{
  "num_hidden_layers": 8,
  "normalize_top_k": false,
  "balance_loss": 0.00232,
  "router_z_loss": 0.001,
  "init_std_router": 0.027,
  "optimizer": "cautious_adamw",
  "dataset": "wikipedia_en"
}
Below are experts of layer 3 (counted from 0) of a mixture-of-experts language model. Rows are named router (the router's row for the expert), down (a neuron's output weights, with its number) and show model dimensions 0-191. Each number is 500 + 40 x the weight over its row's rms, rounded and kept within 0 to 999. Numbers have three digits each.
After each expert's rows: "comes before" lists some tokens at least twice as common just after its tokens as in all text. This comes from a sample of Wikipedia text that the model never trained on. Tokens count by the router's weight.

# expert 34
router:514521469538512446410485420540451533543407502502476491483526501491480485622493529491456452546472547465513539612591471512475540549561491495506523516542412489516497460479474485477532483505451468492487498478459540463581539553481448479462471460433454476557487432516454500491533462515506490473516533448483517535516513497504511595520585487528530497460536561527472459523481494470522476477518528452479518467512459536497467497535563475533456468518518555475510567608456514511503490541476459445494525448522423509480457565590551512424495532461551517418531563521558524469529455507496525513
down0:514562548361483468504549554509485413520487565501467540505466464425546551488543537490520539488509499557509453490525487511527469452502524518475546513482499519542478628549502426484479509538498457492508522519551525554490495467523477518459458483529567501501406597498452478500512528504590447525522500491507499464615531529520451600482414540544500503433482508524503515499487493570465471544572536560548528507489503450562513523484422525544520555521433526467515455529504468531460504517519478543478533520442512509451482537506474559587476569493523469472526428527481485519473474506498482489
comes before: "\n", " and", "-", " ", " is", " -"

# expert 54
router:473514474465522487453524486564436492529477478437491553474481506475466494564555499478464489513466543464530439550564493578441511540544516471545559534555452521544510478505465526437552503468461493455451533507478538503529555560548510458458474432462479499545526455419469495446458449520484487513469557499611506530523520496499539545462592467546524484459535541550537471553509522485554421489501492450556522515544486495541525555512585419518473511474555545503504575530475518499553532500411517495538483430435492508442451516588493494406489555475513458499519512565524494444489452485445493461
down11:512531424458549466543471471546464435518518499515550505517445490554396465494475490519477435489589514495479493557498449453424434535533453489496460475472447553460498576546506435470469452507420522500463440500506483464548578455472508456496430505524458528437491502520450528537527513519516500472550527462494539508460505489514453507527557472378453480514460598505492524490429486495526510425509487479478516489546490502554535553530514613495561489424467479442531445491511488490507493479467484520456530543585525496572523507477512496515515488553455537414490486497523420566505503541521492549
comes before: " the", " a", " an", " his", " American", " its"

# expert 39
router:480535446450534458468586461495461506493447548452520536471455432488410503540534539544488551554496554448513470508520505542472587544494515542517519555542509503534535432521493569474497546502452476494435530469378489418576543501487485442498467477449473488515536464405492517464448476561424505475511547442515517524520533499457520527504524465571525474474525542529504474531487510476474488484514430442524529480572455494516543526491510443567370459484541530517503511518516488516539530502459456479515542456410489517444475522552499462428542538494521562483512535543510551473527480434461495476
down0:574436558484514506547441479455484393517485493524524461564493492544371441465515500498460531538476510474466465458520525552468466555505495506453547473453468425501471515553485501503426553507512508521492507512449509486489515417520445447483435461499527429572526559504501567497457498514466483516546529447499485480567422471509431537441527548521517501418478481570457557526427407471498493532508509477510519568488484438518469495443475573520520460484484468478501483549515496456546445473524442453502472463550509484533487464457530452531544512630521494504514473518536557496480470480532450523
comes before: " to", " in", " by", " the", " on", " as"

# expert 26
router:509531503433471458424489418540455601575465512487533513480462481442467446582534563485459536561474472461557479557510548480439508517565513505537489507536473554530556442523475515479510528512472508487476498511428511431552511591496511461492503514425535528527536503477464536364501520531450476475426498461505525539541531512539554590475518490523509437429515551493505516488496539506515490454488473478519526527545516517509566520572540474556483484501601528510534547537536464523530449503551444440533508440452436490466482565507508525437481549443465512511515443550530535509490465467485489484
down0:512432479456485448537508478423509513517542536521506485438422460530468441439518528441484501459478436489519563451548450526506499478561546486458509565532502562475528468514451483492505515477486537559415368585503467469475502516555415472521538472538433518487559475490452492544565506443414566490536526462462535517443452533469515458524497507434450505533453466563537501505497543455570403501496468571525474540482495475519461484458538487462432519453485512532487467502478455428519464494474484459421470463496478479499492499488494474525459528599458532435487449483544517486528488468487520530
comes before: " |", ".", ",", "th", "–", "-"

# expert 41
router:472580442428463445406530419541434571545437515452482472481519460489498482520535568504455505564486512417535487505599517472463546555514533488553545512526454576531518443476413482455540497506488477495488538465490560431538542493523479530525500477452480486556577400505511465434538482513461477412496521420581504508519572529485547523549484450509504463498496542508508490477497464509508472502494480505535507461498473493476483533553579499561506465502529534437528518554467499542513511525460494477496520483460466480481505572558483470458474486460532534439495557528596506444564493471468534538
down0:522487542477414470536448394467523488426424539507524533510557498517475515453543525485461505473480501488419557543493507464610513510439494467502489508491508529452498481510444461486488452534551510559550586501523548554415418578495487513408485533498436457511503462414549478421473496471511486449477518470497502511506511492436475518502405526531509474504503456440433477537452403491463484491432457559564530553510482443489452546531491451486511487557505508468516525475466548545460443513537531521508550500541544513473574497525553501484479515492518465549485543474564503452535533526476518548
comes before: " ", "\n", " 1", " 3", " 2", " 0"

# expert 37
router:470469508455480421461515481489489567500511500518507493455493481494525527535543590479488468483486549479506512498583522491477535519568487420612560538511464594514512496523463577473464491528514480491415509466439545452551541510480496510522466496445502508536574474480521584457539449520402538451480523402568520497487544497447507525490496475490465465459540546573557454534540519509538503439539441466500559477504480573499485503529575445543496473479507491499585467568467529565564503487423517424513513504470457493507520581512529504449503520498558479463524543488590520491525507514463538504
down1:423512514527473525450451500536509538490490521476527492480521549496463489523504508537471512484459606576503540542420512483466466499527491527605480488485586422545548471512439520449501542423491494406487461513506508533446365530504495497492542481462482497511520530472509435510413548471530566509495475541481515462466489425503503555532499516555452450541457532490514542511538513438506499513481532536554476499543470459437486533501544528478565469494494491593479519496496547473518486520526498468429404518498456428474496430526504516544500509579447568509440497433527442497478519432466445466
comes before: "|", "==", "===", "-", "The", "===="

# expert 16
router:476565487412542462426522460491457512497512541476520499489491477430444511546523505489463460497499560467544419525531508575442529536564516540517547473502429560553514432551473581469492502485475518468436538451438510485550549502511514467465489447423493475590570478422492472428484484574455534521423514489530539537508514521495525529467543459495612475476511514532574473556529515469530435455532444457541497491479445476523529584520584455509496475492558522497536517528506485522570546497486490458543522464468483562468439506568556480460489537471539529499523546561547497486511502506469510499
down0:461483470450514507476449423453442494459450537493462467465504487535531530461461507486488431500534498505554539508486494574462503493514530473512544520564503543508504514473519461510493489453467483474403520536540413599453496531525529513474467498499467490500463487486454421473475521457497521512563433489454505494508402495529543519546534456556507494430463530507486483530528545427544467428500549476386493472382496432497460515636425518468512436464531526557515573438475465538510525516555477526460510506482490534520507510481500481514410503554466457516528520466455495546503567554502518535
comes before: " the", " a", " an", " by", " as", " first"

# expert 25
router:497537445437552484397504490567451654544465571498511563445493461492487486573549569515438481598481495462545479527541525518449545530528497453558551515543455514472531440489460509466514526471430418525465513431476554442551508560487510500500478513412486567558481466531440513486468473536471523478496508486530531525511545481538508537492514476527543530480517522560495491530477507503488484497526527475504519412530471457553490495502519483593430514516529492507511502634474554546468546507524418437511517479513493518483496506537550518465507482471530518480519508518489495494484426548495575513
down1:487457486540517545517521516522470530499529476479511543443457523505572484498551495565466492517459461477549574500524478430498452410480471515524489477444462492472417615399564530521601564501501437570508536496573527540488489474464495483486545507547491508476439510553605483473460530535526493501515426527427503494496492507582472442539556599510502541455495506481492431457470486527546460496555506522526464536464442501479452529512490491444486525582446539531473502527540494505497473513520509547520452504582465499512537462538478485591541475526462504438489503471435517459530451493520564485
comes before: ",", " (", "'s", "o", " =", " City"

# expert 17
router:508548535451530511387493430482494652555513556455553540505499508532404470546551566479505540590428512511505529498493511518456520528548500491504540487527475550546516423439469551493478509522487467511481521520410524436533538533448482483473503492473525492495542466503444503398476483491458543447494503444524525541514527511483498587481515446538496466504565498521517485523531540533521504426482409427500501479522503529515527490549542471503416427511524521498559493578469479491604506491491467443488518481481439538489519547504504535438486563423502528517471528483568459485501475483492507496
down0:528561490479453520498493578502479499447533487510489492484487520404491524527509469428482504452499466548509436473448574590496520471520515536479412531504555542487485501486566507503556524498546471487599492527445533446515535530469541522425525538389512532460508469540527503423470495557396516453489529501458516476371460453540524533498451526445526452547463427462483499502570543455526475544548527501510482527530569541503551512523470485506494495517535571643458497496464503542500491459489498552482480526469539478539517467441482492563500450432460486490486448496458515483503528521509492492
comes before: " |", "°", ".", "″", "′", ")"

# expert 20
router:469514450438599502405509501499453556535502578479504528508493462467499512538493537500513492628529533468555495546545549523465561533498564473548497483567416467491534476492446485431506577509443500412488531443512555486508498565494516458473481486432471490490502453477425498424447415522513505457452526431527496553519483463461518563444544439488508449504496556552501501548543488475514464469525530471504505484501473493508552540563551549505505448485500538451520537536485498519532582526508501448498543488523465507473416528563569479463525515456544525500555493502568503519527415474496562489
down12:529490473455520523494486503438568536495494500462502434461513471573483525517463535521492467464508500535508437521483490619467504430446466576458519485510477417545499454451529475484510497452489490405504542521512492515414496555482533437534483497460463528431450504484467422466420402477478512514543465502498586476512524489478553493501480566492518479496482436578548470497503501473529477559520613569475477460517505490495499481562422537514556569502511474493491542487460480417458488413522450500529488461518513483454509500504400502500517524508477482563557523473512521529497576525457489593
comes before: ",", " of", ".", " in", " and", " ("

# expert 59
router:483480447468468473464518448511465598501462540471482515493510533434465528554522573489471519543444556507504515509559499499473562504498490452496571556495402551532519448459497526477490442484456525501494513495401515464498478515495484485542429494493500516551538468520479510402543538512438503432435499470530526539537595477462539528486533469583609433525540531598480453523524546511539501496524437455511540441505507506546540480520540477526453497519515537458531497575456513530527505510539547501482473473459498529467492583547530505435458497508525532489491575521589470481525423489498480403
down0:551503478510464482558505469525504521467487493487513428541534493522507502488512488512523536565461491490470544473472563500475534507504469536490506448470472513558423560489514520515498450544430535471486449486530526472450542490381377451484538538389517529484448494523451538520560522538527515557500568588540468458528441577526530442491555496581463580468545537483498480480493564523552554565488491552430521545508427540490485500454471565524462474516503486488459539476516502473527433433493480547480453516501418454478526548503483522534521448461521446532518542491473446507504505438535412467
comes before: " |", ")", ";", ":", "2", " ("

# expert 45
router:485539435452520507377501464495427595552460523561480515481525500482506593589524552516460543588462490500526482482536500559484521574514473447490492497518432536482543487418490515510484511478417481518487609402472543446519538564461516474512483523437524533509522416513459532438453506508490491419464506474523524504441591514522527543535522492540474509423522505515548446513492485492512424505527447458518583465531476495505548491527552502581479492546530523481503509548456484502526554509536479440519495464478482546502539530537502516455455486445490542510567498501522500523472458516543563520
down0:460545517495515516489488520485488533525513559532442504464570578479475555520438506386493430537531542498500535439539467498503473517462496454480506563528581482554499461468502536546506437464475544484563522476443502509474508466487514566508553487520470477452465446515485469481493534461460498487507565555500461470478584465504529516486548458463573540505490510446493491504525498485455534544430464542444472480525468530460482572498538458433476601555520487502464497507510512518494547469565482612499491512504579449533480484514556522537477527535513495475534409394533500645541519479505460461
comes before: " |", " (", ";", " League", " City", " State"

# expert 63
router:476543470440581482481501511490464614524427547525543469525520463545508589563520538502522513572459545441559522558563579561441544543519548483534522516525512495519484469487467538474508564545484459506483560478438556439539471527509473495537488474488536453526524448465471569490511466577507481463451521429564514519594519478466550551460537472502448482457497503510498492526544463452521472475520491515510502446523519516489531538555520489552476520500524522490512528520503546567562536508442520451479555514471459517433476534588589477462478504481539530424552509554480573459492482462494550420
down0:528495516586497490491508605517503499462475499509502454559450537428565424526408517468571521476509488498509483477473573532518425469500555544400480579462495456502466565567530538508532496468496526500472456487504510500386461536482517494535493528409528477490535578503468516495481485439540529477368486501531527532574520470568488534476474540476487435549582502497480556498551470508548441528562521492466507474518522539438568442576499477507489522451458544517485526537455498485528506514526570518502521531469536507493573461498484519536485487523475539461485499502515542561431472487470555486
comes before: " of", ",", ".", " and", " in", "'s"

# expert 11
router:495558511494543410498497470515505536560464515463525504517479494481443501536479550489479560557443542482490436495588540483477557533523464427541554555542547512462529465497487519490489532450441492495480547456418498494494546500504436444476502503421515537553531491498486550401509493489393466480458495499530562516523526525471575533499483440574484470453488533547541468522549459475521463520511398472510516463535442476475510508522550467578435478496519494489518502571484548518553489541469563458550464453457426476522489570597502501441471499434520503543545507533548493453473500411535494468
down0:427514549517421597533550528516546560456510441501475468503517477475492480477512500485533556514526476517464514547466504546411551384560520512465497502470512498405553519475576560470480567548464490449474461521544407494490548488554514528415532477461541512535533465483467482490453527479552436483494497511460526514456469533457457479536497537510477435547440503487543521491552493475546588532529551452525427490532456494518468499497450550386541536538531503501491476478521562515566465429548487561491521490458486466548510525472532510489527456498517513512570540534469525547540516515492578443
comes before: " |", " in", "1", "–", "0", " to"

# expert 28
router:507495490508472412427505398554505518514406470485529482457536487516466471531494556453423440548497520479558465576566515498463523549560506487523543541539479493534536448477444545500524510507502501499469535498473532432515507590484502477448466485478507464515472419488491524490454472461536532453528506437530515549528505529490506594515545451529531450484478532566537410548523505466538485429535484458527515471545466529518520508522550489553435461518539534519549527534468524557529517510407513451509508515521414529480541608541488483432466464477515529472580513513589575456557473501500526496
down1:509481494428577438485432453483536459540459521476449543549519585543412446434510465546480420532502525419572515462519471464505452502554545525535548493479428445517528514441468450517530503521456532518504444553456546519526482547423446465514579519485498490485537456529475419487498468509454479508471528480504459574465507456453482458510451537533518452466506556471482515511522563569515419434498512536539552534506478467487461475474493506514427519489520475496523518523485540440481502559464492513501499438541571503530549527490474563530484561543500493512557553504578440441501533550571460528
comes before: "\n", " The", " In", " He", " It", " This"

# expert 8
router:447550473450463455420505429513472548503465485428523444498535442428469473538538536441430548517502578439524468552562473468459552525522486463557543559544470506509504470505482524494545488517491457488488574473494546475555554480516422448428551477430476523530513435435516536468503446515475495467453525493547547529509502539524544545557528447523520516474503527514526481472545473459502452477533449484552540468477457515472482533497593457598530495504525500445514557556497459563499523497466488454510493430467412490474508561537496515430481546464526552435519549518564463459496433495442507515
down0:470541479431455504515578461449512496500498493492484434500482569509565461470523535496430518535529533445523475528478573548521548408500467476489581492470501488453422489452540539539495540502599505527510440564536516487457459470497491495479498457482456497515504437487575445509432489507536503555550618502504467427484481533506390516477584496496480484521449449449474508511521522446534519486454439500546536552478483500476492530498571449470513486566478469525478496453473525512526480485463478484480575477471535486491521481412445566534522517532470538599556479417537498508429510479460535484
comes before: " ", "\n", " 1", "|", " 0", " 2"

# expert 23
router:488524505479494501441521440506471505476498510505516499456477453470415474538510524450468563513480528429524468493550552545465592545497500459552475574509544520520526441534455545478533570479439498487434508443443526469544541477468500518493415448453498485572568489459454500454465445543475529490485589484521513550542530458487557543499514442533521452451503505509504448505550539410509436554540457462516551485517497500507546507496536415567385424493506505472541556559471514556568525528451492446475527486443475509432488511546496460413507505538486531461551515518512554494542520452472534480
down0:485469529516562472506491541437426395429463448488523488552473539499465515489503489475475495523526478459491487477494561508457452535464519450445493509502452529390461483553562548494538536479529549502510595617483489495465518442467531500549488496427434570440588468466485486487524484597487513537500500547488525485472488522499439457539498523481548530539471511519464476401445450585485478516429511511526549464460514501495457465470482460474470516504479546546510547542488508443557528483478462538517478534441573535518468480497468457590529473495443500451461509492507467569484575491516430502
comes before: " a", " was", " also", " been", " to", " not"

# expert 36
router:484557482435549433464533441509465522516475512454499570493494466447436473496573516477478481539488528472534483547544508537488533560560557494519508530564455522527532469574469594464509527530490502482430513442461502467576533534493450446474514421458543490533548473418473560457447484533447526493470511471546541542524533549506531555485541448529507478477539569551545471536548491487528491484543455469555561499554454484517514559519555439489486517510496579458505555490488524474495543506424483462556467426439463528500469546561494464431468552487516527493549545552514552427451465430456487478
down0:524469508522499482484486500493504315435519486506459453499438512521497468467472496507501474508515529515446531400524524442484523458478460481453488442510467511503534526481430560525458508526508458503506537468568475550425466468480495461485575478425508404465579520494520498499486537543443554452496517547532515528500558522474453501459553574445533500534483463493498444467436456544400501509507419512502460520461545525565478510543457431515546486496565480526523514473437513489611539517527471534491450523551490473487497510491552499509525503544527499425497456487460464491541531447490476589
comes before: " the", " a", " his", " an", " its", " their"

# expert 33
router:462517515474572484428518514471443596569467534470532508533482466520427489562514539513534511593473554514501535553574501505450557507572557517503540499549455471496560456522440561452531485483470486493497552426453510410476509547491514463498502442463502475524510472517441513502553414511474512448478538472519540561498530542515520514462534421574502481484486506522489401572520505486501493487505452483433533424526461476510516463504504472514454481504539568514540536565504562519529488483544539467493540468463435550471485523529500526470517558459586593497511576566573521482525445475514511516
down0:452517587483549474517498565537475425539471469485480491467480481476558497446505497519481482460501408480376410463497508512542481501496483491467558481500445482486537502542418487432525489531456512482453517474502525445472486395512544571516548516472523548457538547543526583495585496521571523536492550496502494450477475522469499468515508533441544548459573539508517490536595508530504416476486516518566460518532508479512513530487534497426570497525471503479425554484495486428493494537498502531489478497502506504568501514486442477507538500416487410461453515436413500514463450446459438491
comes before: " of", ",", ".", " (", " and", " is"

# expert 22
router:450518458474545455450556477490476582507516470422473537523474471439531587529545540482509514523500544470530448512578558533490485513541534482528540530523481553521506488506451512459509483508453477511496538498473497454564539515507480545517454486467483457528539472487512531442543451542459500443476476447575512553533603489477495546442526495516550449502543513610529489529565494483576519413534493480514536456491534507484564585559612470532517410453554512468496519577436532505519556512494517466481480491426509526463440542513546489454514508469496507461559527522590538453534495449486554491
down0:457530501504501478595537505471563562456423542509483447463513446522470513413484514419504431425441510507493505515509520563541532513495549492404544499488542503505550506475519493497461473466553535538482523591470473518507430482500466480482462519450502484465447539494525508507493499480521467535423470487504499541486522481546548499446455587514618460508489438460567507465453508525485467485551522489551463517472508416506565451604474498532512458521538484530542582491452438469467534540546497503436484557493507495494479561553462466544440442477501444488428453527482478572492441468476520513
comes before: ":", " of", "==", " ", " ==", " office"

# expert 29
router:520486494412467444504579461495500584510459520496499460477509486515542586514531531453482482495521475508560479567510533508465528548513487458578507501536484554499568465532479507461543468526476538491430532468420543482566561504537472462504447466491521448499534483502461555495561501558481540446519513459545532494558466458470505524519529440495523491424499540498508478483478520504509506468537432453508511484537507508576540541557533492543456457452506544507555525595483573585559523530488489410545544413440439551485463575494532501420501483475551533424488500554531502494522518446510464404
down0:537569546498490473524507487482523561488470529471536500459577461456486515438480456489565531553499513506484544548477533459495447492386486572510463545476545538531569515447442469492432578515580538578496537483524536525520428438499486490390557506533498511564476562489475588419506480539499536513507525513444524577516437548472534436498536517486453549474509517512484467534487483521508541486522479447483526550469533440516499452482552516506438514554500476552468570492476501447514568547498483570504525553489463467479476566534395463511440497541475527497464475516503506476490469415465511505
comes before: "==", "The", "In", "===", "On", "He"

# expert 15
router:486523483449487445403513412481498579537433488507465504483508523506498504583516558486499560569421503460546494503601495515474547573479495499517517483519466542479520441455460501468513501467462494479452521432418518462502550503515419445511515489487486530550552501512472487446528512484384530511459524482556579504529493528493523566529514478477526409459484488501559474579505503488500447506530415471498542486538492494518485515531602459606460476552509523472524559601514505509527468526532549410523487499470435481487479533490511498445487522446530537514518487495596495484477471550519501516
down0:516506594526477501490416560490539490521478445485525528503497454473497448467490558439463488568530415550505502544482560543518510551398509456387533501500535476561466558554517486505503461484567497464532489466546504518440498549507444471510489469457508519412549561511449551430608557480455516533502423554458539534501457508512438493523495520501590500497579506517510561500504497555479473495440483507540550516538447466483457407446479555521580481531501494551462513531527516458478423486516541524491555517475502477511505485507458468504515495482460402552470495487490480519487462476481523556
comes before: " |", "\n", " ", " 0", "–", " 1"

# expert 0
router:520548482537540476440509454568447492561408482481509512479525489434555463540549554519485454573464486524544487557546504507474536567546517453540565511514467483521522471466425497470563514516435471468485541493445522479537557553535471482449438487508498547479502467469427552439470480538489492435459534453524535487548529474505543577461556482522506467503563574544504460581554550503570477525523514461520526479561420497513493500527579424521489459472513528529524549508480522515522523511442475469534488446473435516452478550583522497442489492468538528422525520547581570422518479478507487511
down1:548498509447566517512461545422469418486448431488430480553479514527502520513559474497444479491535462438508496455552496441610541592539527486496552545545497477461504467501430469511502450522529564521518510543581542495438551519585468544500547522494536507448493464531475507529587543406443550540552511513459585470451498507501445492493474447516425504513543450469493583479493536494507533417496561535453481516460490480513544536507458490491476459505559508460499533484469540523543517477475489550473488482504446556536511525527538446511495556512454574467546523447518446502507558517503559523
comes before: " the", " and", "000", " which", " but", " a"

# expert 38
router:514579468493557500494519504454477535513469604463554500500475431464426563535522539509502568549518533462511450517542509525488542517496503511532516555571488510539494483567435580443495521561489460477460524461400531459547557519501433463488488500464554493512515451497493598489516480521427509419495529439522541534493496498421513529519514471535503456487499531537553437554498545505489460533494426485508535480528418509535510575552513447583392471472521537494524499509519578511503491524411512481508502488458475518471476589533532493433507541448539517457510514526499527411542490495470542468
down0:486519475428526469520517515459434459554481486548516513493493547535482519460475534442480570524505470446526547497455498460585448518518577487549528519547500529449447493428517523470487470519517536467495484543508513434406497583496468520550509440541493475550473468513618507510519461395525461533430489552517512463546484481484541400482458513486471513350523563429544544534532475494486547465566505493489463439506463428487457527480447552473533495539504481494530498452518555498508523565522538522541524555486513510522495470486480554448539501541502542453457494471477544521477530499424452547
comes before: " to", " of", " as", " that", "ing", " in"

# expert 10
router:432554488478501422454490474530458518470490537465499550484494478538446506503511525502461505570512503487519462524590543514470524509526483467562480575570511489494535420562484580491534549484469467491438553402474504504581525495470463486480500501447535495538544484426449582458496487557430531488480538478577549513506568500481520571514503497521559506446523560579552482539493468457508415484545443448561597500533470481492517531487563440560466502497593526487488547527452498512538510530515502471538478422483460542483478560506491447436474546475537484475524514537559526450492503440479473518
down0:626539492596546495539451494538432533476506429493483495400425514504493485544408475465548453456582507502441502489514515482530482422447448535594466475458476521532515477486527430480526535492514512482495580573548571449468475457541507523507448580413448445503507564576465464504506463487464481517483552531501546478512538498475494557517491538497508476531483449486499462525519528507565468511488521465510469493471442474523458473502568451520525512526536457520425517454515435533526562557521468551520550433525483470474549485531482514552481478467480450447480529517532487497477510553536440513
comes before: " the", " a", " his", " to", " that", " by"

# expert 14
router:463488523474485413401539455508460549540436552516530489517502448449462475552558566449434434524506540473528489559546521526471525565509530546538529478540442566564581497527445520468527526511433519446483521464466506474532509531437511474529459441432460463550500496500494507490463461508455490460463500479612544561537509467504546538485587450516515468442473546516467506531554534528523502417507490483564528452508513536501506529504532512523527446496517520485517559510497459512543556554494504482501506449460413502431506571552584498446468474467508563535553505572577501469471464517513492487
down1:564570432446487551485512547536455500495574559559476473460464491577563480496594494587493503529484493478476485481484513564488465487537510519490515522464437416521493516454578518457481521487419507479546487533537555552550472580493529511500609542559461461492447493493477458477437491532464515517528600547454511472521492557537513566553405600532534523527476532504531490472504458521479524559597539433534511498499509515520497537512505469539498537471516561436491480543427501466476479524562504476464523534495514510484550505478498473516486495460554433510499535489492535494480446484398512513
comes before: "-", "\n", "|", "=", " Died", " Coordinates"

# expert 53
router:453550517455467478387499423500457580564459499510490507474485496435507581614467578459420484514453502498511511545615517529450515543546508458509515503534517608455515456436508502483509533526437500520512559430454557497537551510471490457514494537448532535553523495510489524453519472500429496437437536498515523495520521500491556562529507467511514498448573538509511486517521522500544446461479416419513542451556475544521520510537549482549445441489569492505537513552507477513539506524506551433509504447494410527474492553514497489460454490513492516530561483527554552518499495444494503515
down0:460504534547502543507503475539486492504490488521553474486605469454392514461519488457502473479453528490562463417529501514508443489524463471487440541506445485510515508540520560505523453496508523376434485609510471474533499576518570499473504472463546542555455463537451483535533544494460549457455487433491512541511452462446535467555492482547488520505468543491554532496577536515513535565536500454494544481456491465466509478493483512515423535481490461563544467554482447480478556558517451579492511555463545429479537517492553475498478492519551614475530536588439489478496487541475440522
comes before: " |", "–", " 0", ";", "th", "%"

# expert 46
router:509559458479582428444457453507469594591451549481527473479478541511472530547550538506502546557505511483502465516510470490460519604550515472500532545542509511521495494449503512508517562518466490475475554477468541457539525561508490453459443456479504484568529488469432527456489492518479474440488515455515508504474516445500537544449524496558472482431490533541511443521528448502539511466521428438492522517532457497479488541541609467573410441474511489464503506588483480523494490479497501459515552440510395550477483577502524478432474528500515546442503453536523510482509450400477595546
down0:522479593452505521488509538478529507447553552516543507473501490469563428453559469500470539498549486411518474504413524502555542466444491557483507465510554538515542503507474478549540469480506523549525514527615513539448411421545556488457508504568539480490485508471441505506580469521493435477435522486466483512483563534508462600542546512524474477537584443517545413533486444562602543496511525475491504544464515459470535483540536471435517522508459484463418474521525545466484514508486522510500499480563436542465509522508495497481432505424570568525502442487525501490491509441512522507
comes before: ",", " |", "–", ".", ")", "),"

# expert 56
router:490490488426519503413562458495474549516438501502538539473529507475476552544546533434480493533473547514515485523582488540494495560552476453553549544549433585506565528479453555489477493488515489504456586475391521481520509537493509492519504522507538491542554473461480557430465522551433522440458504480561508531462609529482584526529510471540541469502509517565498416483523481505516525495551483490483531465546495492510532504520580423508490450515488530475608477569493520520588482532553490467514484499487489549545494556586542529435492444482478537505501515568591506461518509502531497473
down0:499573557501476523423479520455532446520423500506458478534560508465571454448563557493496499475468497476491438510494537427457492515560571479469485553447477443467456472462520544508499494599522541482494456496486445523514478525480581505436559484496477531502462515469491577494553554530495499545448437462458465507472476523555439581526495429499547516513522509395485511454533494491464530513471506511494555535448453489507475540496480440523465530556468487537521566537474476518440506535496558513525410573519438505472510457498473436513501530516402539529450489480613524498513484463457568516
comes before: " |", "|", ";", "%", " ", " 0"

# expert 32
router:484541414479504451433470471497484629508463484520526438461466529502517500610537534480463510506502568485518487543550523527416532553539482544505588518511490515555499442454483513472490496502514488435473496505460510467544544525548489441516498488408563459552546478438472473494542501520507459495523559471544551496501493472524572569529584488515531512436555531543551478522544482473538428502512459473484503499490499534541481539535616497541408466529524530477543567591492494501508470481556518437485537482492474511459450536517581512413454539481465500461527480560476486498484464512463501454
down0:508481520535529463492453499445532528454519498504452511542468488487530592489491496503499465544526472516486471433444493467504413520543541431530483473497523551483457539515552454528508501496538443496481490470546479538523482510556514443557582412507480515405516500516541560362541523468445518525529486576554461486546463531629515488459428492480464480479437458483447459493424464484488443441435499514473532473484460491516494536455513520432529494549540547468500516519515536472462470524561519469475465476475451495561477483540511422487532512494511520445568423440535431534494467464453513554
comes before: ")", "–", "\n", "),", "born", "age"

# expert 24
router:462502511492546497448525485551491610572511571456494544516497476497445511542500534517507512670471535450505494549576490502486554543522555473507513518545509481504540423496455507477474551522459445472438560504496506423540516538460465468455458464485534506523513451466500550509548485543461478418477514452492509520530572485436570526496502466521485503474499510543532426499513527475526461518538479431475493439531442500507590519514530486553480517495550510475482518538459565524487581509398479414534528472432492520473501537513521502471544513498539543378519491547486534452525497455497457504
down0:496515531504479527496456438452486446544527458538515472499474509527419385609447508446470549504494484539534534543480498607473441429504532529387441500508547528500535513543444501462485520486547503525529516509474502456493531471564508499516481443460539527529464525514422505529562441467482452527476447522517490448568519475491461545482508543500486477436542494528495518445507529571489578546521564503481492452482526515537555443437487464459462482530488486521523516552424456454487588460521506458468528510573531452540482453540484453536471450473552513556424499495566467501487571470453472501
comes before: ",", ".", " of", " and", " in", " were"

# expert 27
router:527495435523499482418570386537514523501483503494499489453511510464465473522511532465487499510499485462496504537487539496459575582556548514555582529557486539507557503538473555469510524505500460495501515493468560482499503556544402481462505488517543505510516470484497480465462473508452560447495493443512528577504515493490566581476557466525548466474567519542546442539524455433520472462542469449578546533558475531536539524524577469592467502484516520507551564520495493554535491555430516467525452479518385502509507536518604498436493516462533519436533516531496516426524484487433555466
down1:408534537488497549484462512502509507504406536485470516505513591447511447430579459556522559562469488564434499503469491505552488465477518443478454566452439492559468566548459539489502474532480529489484515470540519440499523493462545545506520525499448564493448511553460529475506540542567495489516484561509500532501589532504508516479560492532495583515541480480549505529481588491536541576548538546512516484574577528492531472510502521489512495534445534459512443423477476499593435427562555471508497528444538548517538457464528484533443534456491493471430503487474548480503494577556521516
comes before: " he", " the", " it", " she", " they", "|"

# expert 12
router:525556437456489446400521440484472568552439469449515472446442479499496533584539493483443555567479498454579444493514472508459527522514500502547577482525470561506534467468497494482564509519498491484493518477467536452525540531470487494543482439499522505545505490470527524382413503527395457448502492423548486478533527476474583585450467494531476450469498541544518444579568452498557477485531446473496505470525461486492502575522553457525469460515544505445520528547415502516516520517457484464529474408518483487520499528510560506444495508496563538460529526486563435490514485483485523475
down0:586497463539585519512485489529526525477440585552473511501519575516472428530449457482489490473567520516562458499530509536448441506516527500555491552485530531424504496500500520602404502451518456496575458528505419477478471465468443519512505511483521473530561591492445501462561509504482457520427484518432437517487465484517536414454507507594491458487532512497447468491520449494478558495531434498488437510489460487466446522540526488547528451487477472495545498521454519466468467471476453552524529548458451439476484507503496472556597499538484519472564450513513496556463594490548450542
comes before: ",", " |", "–", " 2022", " 2025", " September"